From a checkpoint of a small mixture-of-experts model trained on Wikipedia.
Size: 14 layers, vocabulary 16384.
Experts: 128 experts in each of 7 layers, 80 squared ReLU neurons an expert, 4 picks a token, a sigmoid router, a shared expert of 192 neurons.
Below are experts of layer 10 (counted from 0) of a mixture-of-experts language model. Rows are named router (the router's row for the expert), up (a neuron's input weights, with its number) and show model dimensions 40-79. Each number is 200 + 30 x the weight over its row's rms, rounded and kept within 0 to 999.
Before each expert's rows: "comes after" lists some tokens at least twice as common just before its tokens as in all text; "gets" lists some tokens that make up at least twice as much of what it gets as of all text. This comes from a sample of Wikipedia text that the model never trained on. Tokens count by the router's weight.

# expert 11
comes after: " |", " a", "a", " Kingdom:", "us", " &"
gets: " S", " P", " K", " s", " F", " "
router,195,191,165,135,186,172,162,233,198,261,214,187,203,231,211,200,217,173,180,168,215,166,204,179,160,214,157,240,229,192,178,211,171,190,215,240,231,231,160,225
up3,131,199,177,194,233,178,167,212,206,243,251,213,291,213,206,178,246,200,187,265,202,194,212,179,233,222,207,268,150,264,242,221,214,181,171,189,245,222,192,185
up4,206,184,183,198,196,147,188,224,239,206,235,228,235,217,212,259,187,206,213,208,221,209,170,221,178,207,190,202,245,257,131,215,156,219,202,223,237,190,182,266
up5,138,198,220,221,252,175,136,217,197,185,205,199,249,227,180,244,218,233,108,165,193,198,244,246,245,156,139,205,205,260,141,154,241,147,176,227,186,186,195,200
up6,194,192,185,200,221,208,193,191,161,191,250,223,206,199,173,180,194,202,183,208,165,194,200,264,170,141,147,200,214,190,229,206,219,256,216,214,151,287,191,194
up7,179,202,206,163,190,236,175,248,245,242,209,259,201,231,235,157,222,155,199,201,225,176,167,233,238,214,196,204,236,216,174,260,205,218,233,203,190,148,183,178
up8,217,182,219,200,159,216,170,190,172,178,211,193,264,221,205,192,180,218,233,204,217,217,287,170,206,134,214,252,183,202,160,249,240,195,188,189,169,165,191,185
up9,214,197,165,195,194,179,155,165,209,177,242,191,213,215,165,286,187,243,138,161,212,172,192,219,205,184,145,138,221,144,190,235,114,204,164,242,213,202,177,178
up10,217,208,221,209,151,147,211,249,216,200,163,204,214,189,216,187,206,160,229,169,138,223,183,146,229,212,179,173,157,230,178,174,224,188,183,174,227,209,187,176

# expert 54
comes after: " the", " of", " United", " by", "),", " New"
gets: " the", " American", " World", " States", " National", "ian"
router,136,174,219,221,234,220,162,234,169,190,191,260,149,202,203,176,218,220,190,184,182,277,199,239,187,274,221,251,227,199,138,187,172,231,208,211,216,272,189,235
up3,193,176,155,135,174,153,187,178,229,159,218,224,176,173,185,181,239,196,215,249,197,209,211,179,209,219,185,175,192,152,196,155,218,220,168,162,217,207,243,134
up4,214,204,206,233,244,178,200,177,180,217,201,235,207,160,239,182,199,211,214,251,152,227,135,160,186,197,193,199,171,236,212,208,195,232,155,248,170,217,188,153
up5,166,206,212,156,210,217,212,165,176,165,224,192,218,214,195,216,180,210,239,246,170,207,183,138,237,224,228,183,168,231,165,186,167,230,174,169,150,187,210,210
up6,221,178,212,190,243,189,192,175,197,225,217,220,153,175,228,202,249,206,188,178,164,176,216,252,219,220,217,216,205,175,210,192,177,168,251,226,200,208,192,228
up7,174,232,212,180,146,208,189,235,251,167,174,233,175,189,187,166,250,171,192,215,207,217,255,206,215,196,150,198,158,204,198,192,177,246,193,230,202,191,157,213
up8,135,167,189,162,216,229,218,198,225,163,193,179,236,229,250,235,257,184,249,184,210,170,146,182,197,206,240,257,235,194,165,256,182,201,148,190,176,219,227,205
up9,182,216,192,162,176,214,199,165,209,228,199,187,155,209,207,219,249,237,177,157,238,184,241,157,209,217,189,228,228,171,206,173,191,179,166,241,243,176,113,184
up10,160,198,201,229,185,243,192,150,159,225,244,143,221,215,152,211,211,183,207,206,205,196,234,203,203,151,208,218,191,204,221,205,218,172,203,175,199,230,186,197

# expert 117
comes after: "\n", " ==", "==", "===", " Year", " No."
gets: "\n", "==", "|", "===", "====", "==See"
router,162,176,228,214,188,221,153,182,230,233,225,218,190,268,184,181,208,164,212,208,150,186,163,215,170,226,198,166,207,289,225,205,225,196,156,228,206,203,200,177
up0,209,185,193,199,172,220,217,204,227,166,234,207,143,221,181,199,215,227,252,251,245,140,151,188,191,251,161,227,175,236,215,219,194,173,209,244,210,209,196,207
up1,174,241,194,171,191,243,168,180,234,220,236,223,258,199,231,188,198,200,195,194,189,210,214,227,179,234,210,172,220,202,153,189,231,231,212,199,148,177,222,160
up2,203,176,161,207,205,214,201,154,194,158,192,220,183,229,202,182,178,231,197,208,201,219,161,202,216,182,218,141,216,239,179,260,194,212,225,228,191,198,184,130
up3,190,177,197,138,208,218,227,156,182,222,220,187,199,164,205,138,235,198,128,215,179,221,178,220,155,210,240,198,119,198,233,233,226,232,203,156,250,189,161,200
up4,234,231,228,169,192,218,174,183,216,106,175,215,162,266,232,169,165,166,149,240,214,207,197,192,179,232,222,212,180,159,229,225,258,213,205,252,189,231,217,240
up5,147,211,244,189,136,262,191,151,248,170,222,197,148,225,203,152,246,195,175,211,217,176,178,255,199,249,190,166,211,248,184,216,207,228,208,211,262,209,173,235
up6,208,221,249,204,222,212,216,228,197,159,199,196,185,168,144,134,185,237,265,212,210,141,199,186,198,215,229,198,214,256,260,191,191,223,189,256,188,262,154,172
up7,173,171,236,173,194,256,144,207,151,194,247,196,163,221,223,182,213,184,190,224,150,181,218,202,227,207,172,184,184,207,214,214,169,182,235,193,185,222,102,144

# expert 9
comes after: " |", "|---|---|---|---|---|", ".", "|---|---|---|---|", "|---|---|---|", "|---|---|---|---|---|---|"
gets: "\n", " a", " \"", " MPC", " there", " r"
router,234,188,244,213,208,210,175,202,172,225,165,176,173,199,278,148,250,212,201,245,174,215,175,180,199,199,244,151,217,265,153,233,228,186,164,193,193,202,162,210
up3,195,221,185,187,183,178,219,226,175,191,167,159,166,213,194,139,208,212,192,178,166,179,203,226,208,222,176,174,167,203,236,204,225,178,200,184,228,181,229,221
up4,248,239,176,225,202,210,220,198,200,161,192,167,212,184,183,215,223,173,155,202,191,147,162,169,189,166,222,197,166,223,150,249,172,196,148,219,193,190,206,141
up5,151,174,167,180,191,241,202,155,253,207,218,192,162,190,215,228,212,199,212,200,159,211,215,194,187,216,222,192,228,184,197,168,193,185,228,127,222,145,200,231
up6,165,193,194,247,249,261,228,229,199,195,141,206,131,210,256,209,183,227,201,220,173,195,178,228,204,186,233,153,155,226,202,156,208,172,175,225,195,195,178,197
up7,186,196,204,189,220,169,202,225,280,252,184,175,175,168,234,211,180,194,146,236,246,203,222,178,121,169,202,159,185,225,179,150,194,153,204,226,218,213,229,179
up8,169,194,211,185,191,190,175,204,230,139,262,257,234,196,183,172,236,197,184,257,175,185,218,141,196,179,174,235,205,166,167,239,157,208,167,189,227,198,188,222
up9,170,179,182,211,207,224,211,170,187,240,183,170,172,167,179,202,135,228,185,152,209,184,142,203,195,162,194,189,170,198,239,177,206,218,182,202,197,236,168,154
up10,211,207,239,244,265,220,214,206,233,244,215,220,179,213,208,169,213,152,218,273,211,204,244,183,170,247,202,220,229,193,188,193,148,212,186,202,186,187,148,188

# expert 65
comes after: " |", " the", " s", " The", "|", " S"
gets: " ", " b", "ig", "ut", "at", " B"
router,153,160,207,224,170,247,199,190,194,172,179,195,182,221,206,189,165,147,224,181,187,242,191,253,179,179,168,191,240,209,141,226,283,205,231,226,210,194,136,210
up0,228,187,209,208,208,234,239,198,210,206,189,178,185,194,185,223,143,155,210,182,183,240,182,161,129,235,201,195,263,224,192,227,167,195,212,188,214,202,219,179
up1,210,176,246,268,136,233,187,238,170,222,188,166,156,235,204,173,152,188,221,243,219,217,174,176,161,192,193,198,241,249,226,176,240,229,210,194,224,222,232,187
up2,231,205,206,224,208,181,239,177,219,128,203,194,230,166,150,189,216,139,184,196,194,236,201,147,245,177,214,179,228,230,168,188,207,177,146,199,163,194,142,225
up3,186,204,229,236,152,219,159,217,189,234,162,178,138,215,237,209,199,243,184,234,219,190,226,210,202,182,240,199,202,264,179,222,176,171,216,235,184,195,150,185
up4,184,199,219,170,228,262,251,231,224,200,219,207,210,155,196,153,181,214,200,180,150,152,224,208,214,232,182,172,222,222,194,239,230,236,242,230,209,154,212,217
up5,229,165,204,156,172,281,221,198,155,154,201,202,198,219,202,144,231,195,169,185,235,244,160,195,233,160,177,225,225,167,228,181,259,179,210,171,222,197,193,214
up6,197,178,228,235,188,246,234,164,183,186,209,190,163,219,197,252,175,199,243,235,210,189,193,161,181,147,217,206,209,178,221,194,225,227,190,207,214,217,147,145
up7,167,197,281,161,251,208,129,147,243,201,247,168,188,216,178,225,167,208,233,187,233,235,183,208,181,184,238,188,195,241,169,261,221,182,194,187,239,146,206,238

# expert 104
comes after: "\n", ".", " =", "==", " ==", "s."
gets: "\n", " =", " known", " population", " Preceded", " Succeeded"
router,183,184,213,192,170,152,175,177,254,201,209,224,235,173,187,170,214,151,226,176,219,199,191,180,173,186,229,225,197,240,188,217,190,202,161,236,211,245,148,233
up0,179,168,170,208,163,235,194,189,192,221,231,190,163,153,170,196,240,187,189,211,162,174,196,239,181,196,219,192,175,159,213,209,202,229,194,169,210,205,156,204
up1,202,176,174,202,226,215,212,161,231,178,150,187,270,129,192,212,214,175,202,182,234,217,178,230,152,226,240,191,236,218,162,251,161,196,198,201,206,180,209,225
up2,217,195,214,224,195,181,179,168,261,171,214,230,252,227,213,268,223,174,188,281,233,143,192,172,230,177,226,166,171,201,205,203,216,146,177,144,185,243,200,223
up3,160,185,261,235,154,202,149,157,208,134,193,213,173,193,162,201,189,207,211,188,184,165,196,165,182,169,215,194,185,201,207,236,139,275,207,207,188,147,170,233
up4,208,210,200,236,173,169,254,226,157,203,163,190,180,189,240,202,180,180,264,130,213,182,178,168,168,135,206,184,201,199,133,195,176,210,245,208,212,173,179,231
up5,186,223,178,134,230,211,192,175,186,159,266,206,199,194,200,149,234,219,170,197,182,218,226,188,151,256,233,220,159,188,221,199,136,177,244,203,186,224,207,226
up6,163,182,225,195,250,195,222,199,274,207,245,176,218,208,172,221,242,198,165,180,204,239,167,200,270,225,214,206,201,152,212,175,180,180,164,217,189,238,182,168
up7,194,180,224,120,209,191,225,242,247,138,198,193,172,189,209,164,215,161,167,234,170,149,151,162,214,170,165,208,188,200,166,222,156,181,159,234,236,167,233,177

# expert 4
comes after: " a", " is", " as", " an", " with", " was"
gets: " a", " A", "A", " this", " another", " This"
router,237,209,225,218,212,185,195,233,204,209,230,204,213,169,232,180,239,188,219,185,147,198,157,171,152,186,234,201,236,195,218,219,185,158,224,189,279,203,233,217
up3,233,247,234,187,236,199,117,191,167,230,259,227,166,197,249,216,187,141,206,168,194,180,141,192,262,164,192,189,211,189,171,210,239,202,204,215,254,210,183,215
up4,240,272,240,226,229,176,267,200,185,164,151,197,201,194,227,168,185,197,202,230,163,223,218,207,185,216,215,189,172,169,269,245,187,168,223,250,199,228,151,176
up5,200,254,268,165,161,155,229,216,219,144,193,183,181,179,145,129,175,232,208,158,182,191,181,214,212,178,165,194,202,196,202,194,191,139,205,206,187,236,177,206
up6,155,284,175,217,174,211,218,180,182,226,224,207,210,249,128,152,217,185,179,175,166,193,169,256,169,164,233,201,207,196,236,236,196,207,221,207,237,201,199,238
up7,145,127,170,161,206,179,241,222,238,235,212,266,177,199,204,253,212,174,183,247,204,197,187,170,199,215,205,225,216,187,253,231,225,151,174,207,158,172,210,132
up8,230,183,170,214,158,173,210,245,189,214,187,196,188,189,206,175,228,165,147,250,163,229,181,167,245,186,240,155,182,144,187,122,214,203,224,220,230,180,174,271
up9,190,210,142,173,225,144,241,196,226,181,206,174,222,208,165,222,202,268,143,243,210,191,199,203,237,213,182,200,241,167,232,230,227,167,164,253,210,237,178,181
up10,195,247,163,189,206,238,189,207,175,189,225,212,189,151,157,188,179,109,205,186,188,200,189,211,228,187,213,173,179,144,188,232,165,202,216,220,210,147,245,203

# expert 73
comes after: " in", "\n", " of", " to", " from", " for"
gets: " the", "|", " his", " their", "'s", " her"
router,173,191,196,214,176,200,178,170,214,237,191,156,160,160,197,199,236,184,212,172,210,237,157,211,147,202,219,167,244,182,180,258,153,210,168,178,244,210,183,203
up0,156,157,261,195,237,179,238,249,192,195,222,227,189,236,230,239,197,181,151,222,227,224,183,198,194,205,246,237,217,263,185,192,202,154,198,207,190,210,170,229
up1,209,166,203,207,272,145,157,251,196,270,246,173,243,213,185,173,209,184,211,204,262,187,190,180,115,179,208,232,199,193,198,199,180,188,246,192,194,222,221,223
up2,201,162,168,238,200,206,151,196,202,200,166,187,170,275,246,194,257,222,197,209,219,245,185,216,179,278,219,213,215,215,215,194,204,174,168,207,175,192,179,211
up3,236,200,190,240,176,193,144,167,176,147,220,187,161,136,159,205,212,188,180,194,232,218,249,231,149,174,188,210,224,161,217,214,197,184,178,152,206,218,167,196
up4,193,225,195,306,188,211,283,199,163,188,199,181,189,168,185,214,234,185,246,222,179,203,144,204,194,135,213,160,177,266,196,140,179,161,192,203,214,191,177,195
up5,178,260,186,193,228,223,283,159,216,188,215,183,102,187,123,193,151,184,245,212,182,267,174,142,206,245,199,138,162,157,206,242,174,205,216,212,228,165,221,205
up6,174,211,206,178,201,199,232,172,223,224,251,184,169,167,136,212,230,213,181,220,244,159,249,194,192,198,113,177,222,155,195,207,180,171,204,208,169,174,165,195
up7,159,145,173,256,235,201,234,224,200,166,205,171,160,236,160,215,237,186,169,203,210,153,196,198,159,190,237,200,259,182,145,220,220,233,207,233,259,215,200,164